Below are experts of layer 2 (counted from 0) of a mixture-of-experts language model. Rows are named router (the router's row for the expert), gate (a neuron's input weights, with its number), up (a neuron's input weights, with its number) and show model dimensions 256-319. Each number is 50 + 10 x the weight over its row's rms, rounded and kept within 0 to 99.
After each expert's rows: a language model's description of what the expert responds to. This comes from a sample of Wikipedia text that the model never trained on.

# expert 26
router:45 52 48 45 53 60 45 53 54 51 47 43 53 40 41 50 59 55 70 58 44 52 33 45 54 62 50 52 61 45 55 55 46 53 58 44 56 58 56 49 57 49 43 52 51 43 51 66 41 58 52 51 68 53 45 34 37 51 57 60 45 40 50 61
gate0:51 49 65 36 61 45 58 62 37 60 43 68 49 50 58 36 54 51 56 58 49 52 47 51 55 69 42 64 59 62 45 59 48 40 49 60 65 42 42 58 60 46 60 42 62 41 34 50 36 71 30 55 43 57 54 43 57 62 50 46 55 50 46 58
up0:58 56 34 45 45 51 60 38 56 47 50 56 46 42 42 59 40 47 35 51 51 53 44 43 36 40 44 41 53 31 56 34 47 60 37 47 44 49 55 41 41 62 45 39 43 51 38 31 62 34 63 59 65 55 62 64 34 63 32 55 57 40 56 50
Pronouns and auxiliaries

# expert 12
router:45 51 52 55 48 58 46 45 46 56 40 59 46 43 45 58 49 51 61 50 42 46 42 59 64 54 49 65 43 38 62 49 49 44 47 46 44 51 42 42 60 50 55 54 39 56 54 70 52 52 55 33 56 44 44 40 46 39 62 40 52 43 51 45
gate0:39 53 64 29 62 50 58 57 64 34 38 42 46 40 43 55 58 40 38 58 57 50 64 43 41 57 51 39 34 58 65 45 38 56 49 46 39 34 41 75 58 59 63 64 66 50 45 41 35 46 39 58 34 53 63 61 50 61 45 42 46 60 53 45
up0:59 36 46 58 41 50 55 62 43 47 43 50 50 53 62 51 56 49 38 44 46 57 57 56 56 57 50 54 55 51 42 66 49 63 56 40 42 27 34 72 49 54 35 58 63 28 45 63 54 29 62 52 37 49 64 51 44 65 64 46 47 44 50 36
Compound hyphens, mid-name pieces

# expert 0
router:43 46 52 48 52 52 44 50 42 67 42 49 45 47 38 61 43 48 61 52 49 51 37 56 64 62 46 64 50 37 63 50 56 42 46 44 47 58 44 37 62 47 59 55 37 57 58 75 43 56 53 40 63 44 41 43 46 37 65 38 54 38 47 44
gate0:36 68 47 55 60 62 57 34 44 33 54 48 56 34 46 63 49 60 37 52 46 59 56 60 60 68 48 73 63 55 47 51 66 42 45 39 52 46 53 43 75 62 45 45 53 47 38 50 52 38 58 65 59 54 56 38 38 40 60 57 54 45 50 53
up0:43 53 58 35 49 62 35 35 32 40 47 49 50 47 53 53 53 38 52 33 62 31 53 59 38 53 49 66 58 65 40 53 55 41 37 43 38 36 52 49 40 40 47 61 61 75 54 50 58 30 69 64 49 53 44 50 49 29 55 43 42 58 52 53
Coordinate separators, table words

# expert 1
router:43 46 50 59 52 51 46 49 44 59 44 55 49 44 40 54 39 45 59 55 44 52 45 62 65 56 52 64 48 39 68 48 60 40 45 49 45 53 43 38 67 48 52 51 40 52 61 69 49 48 58 37 58 41 39 37 47 34 63 43 55 43 48 44
gate0:55 28 50 50 41 39 74 68 44 58 42 29 47 63 52 54 59 56 57 41 49 55 63 54 62 48 45 58 65 51 45 46 61 60 49 56 57 47 49 60 43 41 42 68 46 46 31 59 44 53 53 50 52 54 39 50 46 58 57 52 39 60 63 52
up0:56 53 58 19 36 61 41 63 50 39 60 59 55 59 43 43 50 32 60 67 63 50 46 55 49 66 55 44 44 53 64 51 37 58 57 46 59 45 45 52 65 59 58 49 45 56 46 54 69 56 52 45 49 34 65 60 27 76 57 58 43 41 53 40
Plural nouns and copula continuations

# expert 2
router:38 50 46 53 56 41 38 35 49 60 62 54 52 37 58 50 36 59 44 49 54 52 35 54 63 47 56 56 48 38 57 39 62 37 50 62 47 53 44 52 51 53 66 67 55 33 46 58 50 46 49 52 63 47 38 38 37 53 57 36 58 58 44 54
gate0:62 42 59 30 59 58 45 57 66 59 54 49 53 49 57 48 43 45 48 45 29 41 35 47 51 48 32 46 48 52 44 45 51 55 47 62 63 40 32 70 63 62 64 46 68 46 61 55 35 39 55 47 49 45 40 56 58 48 42 63 37 47 38 59
up0:44 39 47 38 64 60 45 48 58 47 50 61 65 51 50 35 49 52 50 52 42 44 35 44 46 47 26 45 52 57 53 48 44 48 49 52 48 50 38 59 51 72 45 40 62 60 66 46 39 40 59 44 55 45 45 59 57 52 31 81 49 52 33 62
Foreign name letters

# expert 27
router:49 62 59 51 58 54 62 54 53 50 73 47 40 45 42 43 43 48 52 37 43 45 48 44 59 58 46 59 47 49 50 49 46 52 35 52 40 51 44 58 48 42 55 53 53 32 52 75 48 70 63 29 61 55 44 60 48 61 61 51 46 53 47 51
gate0:33 54 63 46 30 75 42 41 54 48 44 46 56 45 60 47 54 46 42 53 25 40 55 43 60 54 53 42 57 50 64 44 45 44 53 54 55 31 55 69 64 47 49 42 39 52 60 54 46 41 41 46 39 25 48 50 39 50 64 51 35 48 51 45
up0:48 44 29 47 64 33 38 63 35 35 48 52 60 58 50 58 57 50 56 52 53 57 55 52 48 55 43 63 40 54 42 51 47 62 50 61 44 44 53 50 49 47 40 50 63 47 62 46 60 49 42 52 57 60 35 47 63 43 59 56 66 51 56 53
Agent and source prepositions

# expert 31
router:45 64 41 47 46 53 60 44 45 45 54 54 44 43 45 50 49 77 65 42 31 56 54 40 52 62 41 49 62 40 38 38 45 63 40 60 60 54 60 59 45 44 52 58 55 36 58 72 46 66 59 31 63 49 41 50 43 58 48 53 49 50 42 55
gate0:60 51 59 35 46 47 61 49 54 48 80 45 43 37 61 41 55 39 73 59 56 52 57 45 58 58 37 60 63 50 44 42 46 24 51 58 62 71 50 63 45 69 44 56 33 29 64 56 48 54 62 44 56 52 34 48 68 46 45 58 84 51 53 50
up0:48 41 57 45 56 64 40 42 34 64 51 53 47 45 59 44 45 55 54 53 41 51 53 59 46 36 58 54 34 44 62 53 60 62 75 79 44 37 51 39 49 15 56 60 53 53 52 55 45 58 34 41 41 43 64 48 63 62 45 65 45 53 47 45
Prepositions of time and place

# expert 7
router:45 47 50 57 52 51 47 45 44 61 42 52 51 50 41 60 45 51 56 55 45 44 38 59 68 53 50 60 48 39 62 51 55 44 44 50 45 57 41 38 62 51 60 56 35 54 63 72 47 49 56 38 61 45 40 44 43 33 61 41 51 42 50 50
gate0:44 49 53 43 33 61 48 53 73 48 60 41 65 49 56 63 59 52 57 36 89 64 44 59 49 52 47 43 48 66 53 37 56 57 48 29 58 69 53 43 39 67 48 42 66 42 56 38 45 57 55 50 48 42 62 64 61 46 52 52 54 43 47 49
up0:34 28 57 36 45 58 41 39 37 39 61 55 51 28 59 44 68 52 55 70 57 53 56 32 62 52 44 54 45 52 58 35 54 46 49 58 35 60 70 48 56 56 84 61 60 39 50 45 55 53 55 50 49 74 53 58 52 48 51 48 67 50 53 60
Multiword name continuations

# expert 28
router:46 63 46 57 48 50 45 46 44 53 53 53 48 46 37 46 37 56 44 44 47 45 43 37 66 64 56 46 54 63 40 46 66 53 36 50 51 51 32 52 35 53 67 46 38 47 62 76 62 54 36 39 67 54 41 45 49 44 66 65 48 57 49 51
gate0:70 35 53 44 38 52 49 46 45 57 57 57 40 48 61 54 46 45 61 33 47 50 51 42 40 34 50 69 51 52 50 37 50 55 40 48 35 56 39 46 55 70 38 51 43 47 59 54 44 29 53 49 42 52 60 31 53 52 44 40 54 52 68 53
up0:58 57 42 48 54 39 47 39 45 40 52 50 51 51 46 67 54 51 48 42 76 80 39 57 52 37 37 57 58 35 58 63 65 55 42 51 64 44 47 44 60 52 55 46 65 63 61 45 51 44 60 58 49 59 59 30 48 38 46 29 61 47 44 49
Surname fragments in lists

# expert 14
router:38 47 52 53 50 38 50 45 44 56 36 59 51 56 37 59 42 46 62 53 43 44 44 50 64 54 50 61 45 45 67 44 58 32 49 41 48 57 41 39 59 54 66 54 35 56 62 60 46 50 50 36 58 43 41 42 46 40 57 40 53 38 42 48
gate0:45 63 54 55 45 45 56 69 42 45 52 37 53 65 43 62 63 64 48 58 62 36 73 34 49 45 57 55 40 58 61 50 51 31 59 50 55 54 53 76 44 51 44 56 57 68 42 48 50 41 47 50 45 52 56 55 40 32 39 61 43 54 44 50
up0:44 41 50 37 37 46 35 43 47 45 45 62 63 45 56 49 45 48 42 43 57 36 49 47 64 49 42 49 48 69 63 65 53 49 50 75 32 38 53 45 47 48 65 65 30 68 53 59 73 54 42 60 47 63 57 39 46 43 51 43 32 53 48 40
Multiword name continuations

# expert 15
router:44 43 49 60 56 51 45 53 45 60 32 54 39 49 42 54 48 50 61 53 42 48 42 52 62 59 48 61 43 40 60 49 55 43 45 49 39 54 41 43 61 48 64 52 42 53 62 69 48 54 53 39 59 43 42 44 45 32 66 49 56 38 43 45
gate0:52 56 56 36 40 55 46 52 52 40 54 40 42 36 55 41 38 42 48 43 45 55 35 49 48 50 54 64 46 68 50 61 49 44 43 44 58 34 39 47 53 57 53 60 38 45 43 50 48 57 70 62 38 44 47 42 66 48 49 31 40 54 46 72
up0:43 54 37 48 51 56 34 57 29 53 63 56 64 60 57 59 46 51 50 53 32 52 61 60 57 62 64 44 45 55 49 47 47 45 55 43 38 62 56 55 46 43 44 45 44 65 65 33 52 43 49 65 59 67 56 52 53 28 37 40 65 53 36 47
CJK bytes, mid-sentence words

# expert 30
router:41 47 47 55 52 49 49 57 43 58 37 52 51 46 43 58 36 49 60 53 44 47 43 61 64 57 46 68 43 39 63 46 59 39 44 53 46 55 44 33 58 53 52 52 41 57 63 67 45 50 59 35 59 47 41 44 50 31 67 45 57 41 50 42
gate0:66 59 41 52 61 47 56 29 39 49 46 49 61 61 39 69 60 59 49 56 54 53 31 55 43 38 51 51 68 52 68 66 51 73 52 26 50 48 66 58 56 50 64 51 66 34 55 49 54 40 45 48 51 67 55 44 39 47 63 55 68 56 37 50
up0:45 45 36 69 59 59 29 54 46 50 59 51 52 36 57 31 57 42 40 31 36 51 43 46 39 60 56 69 38 44 39 55 37 45 43 47 50 43 37 50 62 35 50 45 63 50 68 54 39 44 65 48 72 44 50 52 47 40 59 39 45 43 52 42
Title words, word suffixes

# expert 25
router:47 39 57 40 53 69 42 48 42 74 46 58 65 55 38 61 41 48 54 60 37 44 30 46 51 42 32 66 75 25 48 50 44 53 51 52 44 42 56 58 57 45 59 50 53 55 56 62 55 56 28 38 56 56 55 46 49 46 68 44 49 55 45 49
gate0:49 46 55 46 61 50 36 55 54 46 43 54 44 55 63 58 59 40 32 43 56 29 59 48 42 70 55 39 47 45 61 45 52 55 51 59 56 47 66 34 27 54 59 58 46 51 46 52 34 53 26 52 52 42 42 44 53 65 49 37 46 41 55 43
up0:36 56 40 53 38 37 45 58 49 42 38 37 39 48 44 21 42 44 45 23 53 52 34 74 60 60 52 54 50 71 46 78 51 41 63 51 36 49 52 56 46 57 49 47 40 50 51 58 61 41 68 75 65 51 55 42 53 46 46 49 55 43 47 50
Line breaks and headings

# expert 9
router:55 52 62 64 58 46 52 52 45 80 46 47 30 55 44 45 34 47 61 54 54 52 40 66 58 41 40 55 33 42 46 42 48 44 47 50 51 58 51 47 59 40 47 64 58 54 53 80 56 54 47 54 48 45 36 28 52 44 68 57 52 57 52 48
gate0:41 44 62 47 52 55 58 59 45 38 62 39 54 57 39 51 49 75 57 53 55 47 58 44 39 40 53 43 38 33 46 39 49 49 42 64 46 44 40 48 38 50 47 62 69 55 57 66 68 49 42 56 52 62 48 60 62 55 54 61 48 46 58 50
up0:55 42 57 50 55 48 57 57 61 46 62 68 53 58 60 42 45 51 45 54 58 53 57 48 53 44 40 49 38 50 48 36 52 43 54 55 50 44 45 56 47 51 53 57 48 56 50 59 48 41 33 54 46 56 48 59 64 68 38 59 55 59 37 39
Participles and agent verbs

# expert 13
router:40 60 49 48 56 42 62 36 66 56 47 42 40 45 30 45 52 63 42 57 55 43 65 56 56 52 51 54 36 31 58 50 43 54 52 60 54 49 65 56 44 47 56 54 51 50 37 82 42 55 62 49 44 55 44 42 54 49 67 51 49 38 58 40
gate0:37 43 60 43 51 63 55 44 50 64 44 40 63 24 44 45 56 52 55 55 65 56 45 56 58 69 50 63 43 38 48 54 34 53 37 38 39 59 43 48 59 51 42 69 47 43 69 52 47 57 47 41 42 38 44 47 39 62 56 57 55 52 50 57
up0:45 37 52 42 60 49 45 47 59 62 46 48 51 37 52 52 49 62 50 46 52 47 42 53 60 64 54 62 49 41 51 48 20 52 51 49 33 57 48 42 46 34 47 51 51 48 73 51 54 52 48 43 37 34 53 47 57 66 62 58 70 60 56 46
The word of

# expert 18
router:47 48 51 55 47 50 44 52 43 62 40 53 48 44 44 57 41 48 61 51 47 48 38 60 66 63 45 67 47 42 64 47 58 40 42 44 47 51 44 39 60 57 56 54 45 53 60 71 51 55 50 42 63 40 40 43 45 38 61 45 57 42 49 44
gate0:43 27 65 39 50 70 67 46 44 39 50 39 60 54 85 37 50 41 55 53 39 42 40 32 46 58 37 54 61 73 48 50 48 59 70 58 62 54 75 41 45 62 47 59 54 55 60 49 55 49 37 57 45 64 64 60 53 56 54 52 29 50 42 54
up0:46 57 58 30 47 45 41 65 51 61 53 44 50 41 57 45 38 42 36 47 44 59 34 40 50 49 41 51 44 62 54 49 38 46 69 20 52 52 49 50 62 57 44 42 44 37 47 42 53 49 33 59 44 38 41 53 70 51 60 48 41 37 58 62
Digits in scores, coordinates